{"num_hidden_layers": 9, "d_shared_expert": 128, "hidden_act": "swiglu", "router_score": "softmax", "balance_loss": 0.0101, "init_std_router": 0.0147, "vocab_size": 8192, "learning_rate": 0.00231, "batch_tokens": 131072, "max_seq_len": 256, "dataset": "wikipedia_en"}
Below are experts of layer 5 (counted from 0) of a mixture-of-experts language model. Rows are named router (the router's row for the expert), gate (a neuron's input weights, with its number), up (a neuron's input weights, with its number) and show model dimensions 0-159. Each number is 50 + 12 x the weight over its row's rms, rounded and kept within 0 to 99.
After each expert's rows: a language model's description of what the expert responds to. This comes from a sample of Wikipedia text that the model never trained on.

# expert 38
router:41 58 61 39 63 59 42 74 40 34 67 61 44 62 36 59 39 61 41 54 59 47 58 70 36 40 56 37 53 65 32 60 38 37 38 45 32 67 30 50 54 62 44 65 69 50 42 33 38 60 52 43 57 65 62 43 59 40 53 67 69 47 45 40 70 39 62 64 40 73 57 60 59 46 33 57 41 33 39 39 36 43 59 55 34 56 65 33 40 40 67 69 40 62 47 52 32 35 45 66 26 60 41 63 39 55 61 62 42 38 67 35 43 60 41 40 41 66 65 65 54 30 45 62 58 63 58 60 36 45 61 65 62 44 36 53 52 33 35 61 50 39 49 44 28 67 45 69 60 40 36 68 37 38 51 50 47 51 61 50
gate0:56 67 40 48 54 49 25 55 58 67 67 44 50 59 34 53 49 58 34 46 60 50 52 67 41 50 40 33 53 74 46 54 64 28 49 39 49 49 36 47 44 63 41 65 50 46 44 32 51 51 37 46 52 81 69 52 66 46 56 71 56 57 45 32 49 47 59 60 59 46 47 46 55 39 43 68 45 28 53 44 40 51 48 77 33 68 68 40 46 27 54 50 55 77 23 61 31 42 32 60 23 60 31 56 48 53 45 59 36 38 52 51 64 51 54 41 33 56 51 65 51 27 49 62 74 54 54 52 51 38 65 61 45 59 49 51 58 60 39 59 51 38 25 24 29 62 36 50 60 40 47 71 39 35 54 48 56 58 54 51
up0:42 44 67 55 47 34 88 47 32 32 43 64 49 52 54 46 56 44 54 60 51 45 69 31 72 45 87 55 58 39 44 58 45 74 31 49 38 57 55 54 48 61 63 45 52 52 57 80 36 54 77 41 48 26 27 50 33 47 52 27 49 53 48 75 60 43 52 56 33 47 62 69 60 32 52 48 54 56 45 32 39 26 53 32 36 41 49 59 45 66 50 58 38 56 70 50 57 45 59 48 61 57 57 75 40 40 78 59 36 56 47 43 41 43 31 37 60 47 56 44 53 60 62 43 39 69 45 52 35 48 37 56 72 35 43 58 46 35 55 51 60 45 53 50 57 55 50 49 43 41 56 48 43 69 47 52 43 62 61 49
It responds to: "left" (the political wing or departing), compass directions north and south, verbs like married and joined, and empty table cells.

# expert 45
router:51 70 82 37 54 56 50 53 46 34 50 51 33 65 52 58 37 61 41 59 67 44 44 64 40 53 58 45 66 58 40 58 37 35 37 42 41 58 41 75 59 51 43 54 67 52 55 40 27 71 61 43 75 51 70 55 66 40 59 68 64 48 32 52 65 52 46 64 42 67 69 48 52 46 40 63 38 31 26 38 36 43 53 49 46 66 63 44 49 43 58 61 45 62 46 54 28 49 32 49 43 60 44 64 36 44 45 64 38 43 66 31 47 53 40 47 47 68 60 59 53 34 41 61 71 53 62 59 53 26 51 62 51 41 42 61 68 33 31 61 42 34 42 56 34 59 34 61 60 29 31 69 40 41 49 57 39 65 56 62
gate0:35 41 55 37 34 70 27 54 36 45 67 54 34 38 46 45 54 45 58 53 59 39 59 60 41 45 65 48 67 51 36 57 38 38 37 50 32 57 53 58 79 52 52 47 59 63 31 62 37 87 54 56 30 49 53 55 51 45 52 59 47 51 60 43 77 45 51 64 36 58 51 53 63 52 47 87 56 44 38 53 26 54 50 64 43 58 57 40 56 52 40 61 63 57 48 42 37 59 43 60 52 57 47 47 48 38 55 53 59 51 75 50 63 52 43 53 25 64 33 72 64 61 33 63 43 56 63 54 43 48 56 39 53 44 45 73 74 24 30 46 57 52 63 46 31 55 52 44 60 42 47 64 35 78 56 38 33 60 49 32
up0:49 30 64 52 63 63 40 43 56 61 49 59 48 41 35 48 32 49 60 48 43 29 56 71 53 63 65 49 65 41 39 59 44 53 32 42 38 63 56 45 46 44 56 45 53 35 49 48 36 63 40 51 37 46 42 35 65 39 30 64 45 47 63 56 52 64 31 57 41 56 67 53 48 44 60 50 99 41 37 79 53 41 40 31 49 52 59 56 58 69 54 72 63 32 61 49 45 54 64 35 51 60 38 58 68 72 52 38 39 53 52 38 48 55 35 60 25 51 61 54 41 37 50 54 48 46 52 58 56 75 35 32 70 56 37 60 49 48 39 38 33 46 64 45 41 39 45 68 43 60 54 60 66 62 42 55 21 66 41 58
It responds to: Closing parentheses and empty table pipes like ") |" and "|  |", plus pieces after R such as R-AF, R-aj-esh, R-ome.

# expert 14
router:43 63 69 39 65 41 42 69 35 42 57 61 41 60 41 64 35 63 41 61 64 44 60 65 38 36 56 40 67 62 43 59 40 38 30 37 38 59 36 65 56 58 39 70 66 56 46 36 38 56 62 37 60 60 57 36 59 34 62 61 58 61 33 44 61 39 52 70 41 68 59 63 56 41 41 74 51 37 37 36 38 34 63 56 36 61 59 33 38 36 56 58 38 68 36 63 35 33 36 65 31 59 46 59 33 54 59 63 47 36 69 40 45 59 38 44 44 71 65 60 61 31 43 59 69 54 54 59 37 41 67 65 62 44 37 54 61 38 37 69 50 41 37 42 36 66 45 63 62 44 42 64 35 43 55 45 56 61 57 40
gate3:50 57 59 42 56 24 56 77 49 53 56 52 45 72 54 66 37 45 44 52 55 51 54 60 26 33 49 40 68 66 59 43 51 54 45 47 48 48 36 40 55 39 44 32 71 43 34 28 46 57 49 50 69 69 37 63 56 31 61 55 63 60 56 34 54 61 56 48 36 55 43 66 55 51 41 76 31 60 39 59 61 59 61 52 42 50 50 54 34 27 64 49 50 50 50 40 47 35 63 48 48 59 23 76 45 32 46 62 38 28 66 37 49 65 62 29 61 52 65 61 52 39 45 71 62 49 66 60 37 43 55 45 54 63 29 40 44 50 34 51 34 45 41 60 39 84 47 33 44 51 36 41 32 39 37 70 49 49 57 46
up3:43 52 39 43 44 31 50 41 56 48 54 42 38 51 66 34 35 40 53 56 48 36 53 47 67 31 61 50 31 45 56 43 61 56 66 59 41 20 50 48 71 47 83 38 57 62 46 53 69 36 36 47 55 55 49 31 32 57 58 30 54 57 45 46 39 39 41 41 50 45 71 55 24 58 64 49 42 52 42 48 49 38 70 13 54 47 60 31 66 48 60 45 51 54 41 53 76 43 44 48 39 42 59 62 48 49 53 42 46 49 53 48 53 41 33 66 31 55 35 39 57 51 68 36 85 37 51 60 56 52 21 72 63 42 67 67 45 41 59 58 40 49 33 48 49 54 45 42 53 41 66 49 60 73 70 59 47 54 56 66
It responds to: Commas, pipes, dashes and "=" separating fields in taxonomy entries, tables and date lists, e.g. "Toulgoët, 1976", "| March".

# expert 31
router:31 62 71 36 69 37 42 68 37 36 60 61 37 62 45 62 40 61 40 59 58 53 65 59 47 44 62 40 58 67 41 64 33 43 35 33 42 65 36 54 54 56 38 62 60 42 39 48 37 63 61 35 64 57 62 37 49 37 65 65 59 68 30 38 65 34 46 65 43 63 63 63 57 38 42 67 43 39 37 34 36 41 68 54 34 57 56 40 38 51 66 58 32 69 43 62 37 39 45 58 39 62 47 52 27 50 58 68 37 35 67 45 43 60 37 47 43 64 62 61 57 36 44 61 62 55 56 52 38 44 66 67 51 37 41 56 60 37 40 61 54 41 35 33 39 70 41 62 65 39 42 61 32 49 66 30 48 68 62 48
gate0:51 52 28 36 66 46 44 52 44 31 60 62 33 51 12 53 28 70 31 48 66 46 49 68 31 55 50 53 59 59 44 46 39 46 48 62 17 48 48 76 46 58 47 62 52 51 56 40 31 68 58 53 56 60 60 59 74 37 44 70 67 46 33 60 53 29 63 49 43 48 50 67 58 42 47 52 42 42 37 53 43 29 42 42 43 64 48 40 52 45 62 52 52 62 33 47 53 27 42 51 45 52 34 55 44 72 50 57 29 54 49 45 46 67 29 43 35 51 51 44 84 36 49 56 60 66 55 53 42 41 60 47 70 73 38 48 66 50 52 56 58 56 51 41 37 51 50 53 67 36 44 68 38 40 54 30 55 54 56 32
up0:49 61 25 35 63 29 73 40 63 49 51 39 55 63 54 46 41 53 48 31 44 54 30 19 46 46 40 58 56 68 57 35 25 63 72 72 59 47 52 45 31 41 57 45 55 34 60 50 47 68 43 48 60 64 49 75 66 59 52 64 43 51 55 45 54 35 55 45 54 35 32 39 42 60 37 41 63 58 37 47 48 49 47 44 50 65 38 51 57 57 41 45 43 42 57 48 56 37 58 51 48 39 61 46 38 50 60 48 54 59 40 47 72 59 39 71 26 49 44 31 46 65 46 62 52 37 56 38 55 58 56 42 66 66 56 68 47 58 60 43 64 65 39 34 53 42 49 23 49 75 59 65 36 70 68 11 59 36 49 49
It responds to: Final pieces of Latin-like names and taxa such as Holoc-a-ust, Cauc-a, -us, -osa, and city or personal names like Philadelphia, Williams.

# expert 29
router:34 61 68 33 63 58 35 57 38 30 62 70 50 67 44 58 39 64 43 57 57 45 58 67 33 35 63 35 66 63 41 47 35 33 45 39 31 63 36 57 52 57 49 61 66 50 53 38 32 56 59 37 51 53 59 51 56 43 56 57 67 46 34 45 73 44 45 62 29 69 54 65 66 33 37 68 46 43 34 33 37 44 60 59 43 55 56 36 37 46 67 49 30 66 38 51 42 34 43 65 38 60 40 69 43 57 65 70 50 32 64 33 39 61 48 49 40 68 59 62 57 35 37 63 46 73 63 55 42 34 49 51 47 52 37 59 63 38 35 63 51 41 39 36 35 64 48 61 61 32 38 70 38 42 63 48 46 62 50 40
gate0:47 56 69 42 55 48 57 59 55 38 51 60 39 50 46 66 58 48 36 72 57 40 58 47 34 44 60 34 50 47 44 46 51 53 38 30 46 85 46 61 59 66 43 47 61 40 39 40 48 64 76 33 56 48 63 28 58 48 52 45 58 57 48 44 42 53 66 46 25 43 67 60 53 42 47 42 45 38 55 45 40 45 53 68 28 52 74 42 46 26 49 49 54 74 32 54 39 50 42 64 51 57 41 50 47 64 51 52 30 42 70 48 51 45 37 41 30 62 57 56 70 50 61 83 71 46 52 56 49 51 39 47 43 20 32 60 56 35 54 47 62 49 50 47 34 57 48 72 50 19 54 45 50 61 49 16 53 73 61 53
up0:51 38 35 57 32 58 52 49 44 67 37 43 51 43 63 31 46 44 50 35 38 40 49 52 45 48 38 66 61 66 45 54 65 42 29 66 42 41 48 34 46 33 44 57 40 42 47 45 67 37 43 72 42 61 46 73 73 72 48 68 61 46 56 73 68 62 32 54 60 53 22 45 57 38 42 37 38 50 48 53 45 51 24 56 70 60 61 53 46 33 43 72 61 29 50 72 41 53 46 39 53 44 48 44 62 42 80 53 38 55 45 33 39 39 63 46 49 48 52 52 38 58 73 39 46 67 71 52 51 35 62 38 69 63 53 73 40 63 72 63 43 41 51 30 74 52 45 43 45 56 36 48 42 40 45 59 46 40 61 44
It responds to: Word-final pieces such as -ony in Tony and Symphony, -ory, -ium, -ia, plus at, in, at the, and semicolon-separated code lists.

# expert 53
router:42 70 63 47 59 48 46 70 39 29 62 57 28 70 43 59 40 62 42 65 66 43 57 61 38 37 58 35 65 67 33 62 52 39 37 49 34 69 33 60 53 58 36 62 68 43 36 35 33 64 71 40 61 53 51 40 68 35 55 62 69 60 33 45 73 44 59 67 30 62 59 59 54 43 45 67 41 44 39 35 39 40 55 53 40 57 62 36 42 47 53 57 35 57 46 61 38 38 42 63 39 57 42 63 36 52 60 76 34 38 67 28 46 59 33 42 43 68 64 61 61 37 46 54 65 58 56 54 48 36 65 60 58 43 38 59 53 40 35 54 48 44 43 29 34 64 48 63 61 37 39 64 33 43 56 42 44 64 54 44
gate0:26 55 52 53 76 31 38 62 52 28 59 49 39 62 56 73 28 51 41 54 48 51 54 62 24 48 47 21 68 43 43 49 39 56 32 59 32 44 46 50 54 65 45 59 52 33 34 59 50 74 57 56 60 66 60 47 68 39 34 71 53 50 50 49 60 29 70 53 62 37 65 60 57 49 42 48 35 42 63 39 28 43 50 57 40 57 60 47 49 48 41 69 43 62 41 53 43 45 35 48 49 52 46 58 33 38 49 67 51 39 52 39 54 63 29 43 61 66 49 47 72 45 58 63 65 55 53 55 56 58 62 75 41 44 41 79 47 20 45 46 51 47 33 38 54 52 42 47 76 38 35 69 31 66 52 61 53 48 44 59
up0:49 47 49 54 51 30 40 42 60 29 45 56 45 58 60 72 46 46 47 54 31 56 39 43 43 61 45 41 60 53 38 55 44 68 55 61 24 51 52 47 54 47 57 53 55 45 27 59 65 76 55 60 40 56 57 53 48 40 25 42 58 61 54 48 46 27 62 44 61 35 55 30 72 65 36 32 51 41 70 44 49 55 43 49 54 48 51 46 61 47 54 52 45 57 51 52 65 56 45 36 56 55 62 60 38 26 44 75 54 43 49 50 69 53 46 38 62 43 25 57 72 46 57 44 72 53 46 43 65 68 50 67 18 34 55 89 41 31 47 40 27 58 53 30 57 41 44 30 71 37 39 45 51 64 46 62 50 42 37 72
It responds to: Pieces and prepositions in railway, airline, route and place listings, such as Lines, Line, renamed, in Slovenia, County Route numbers.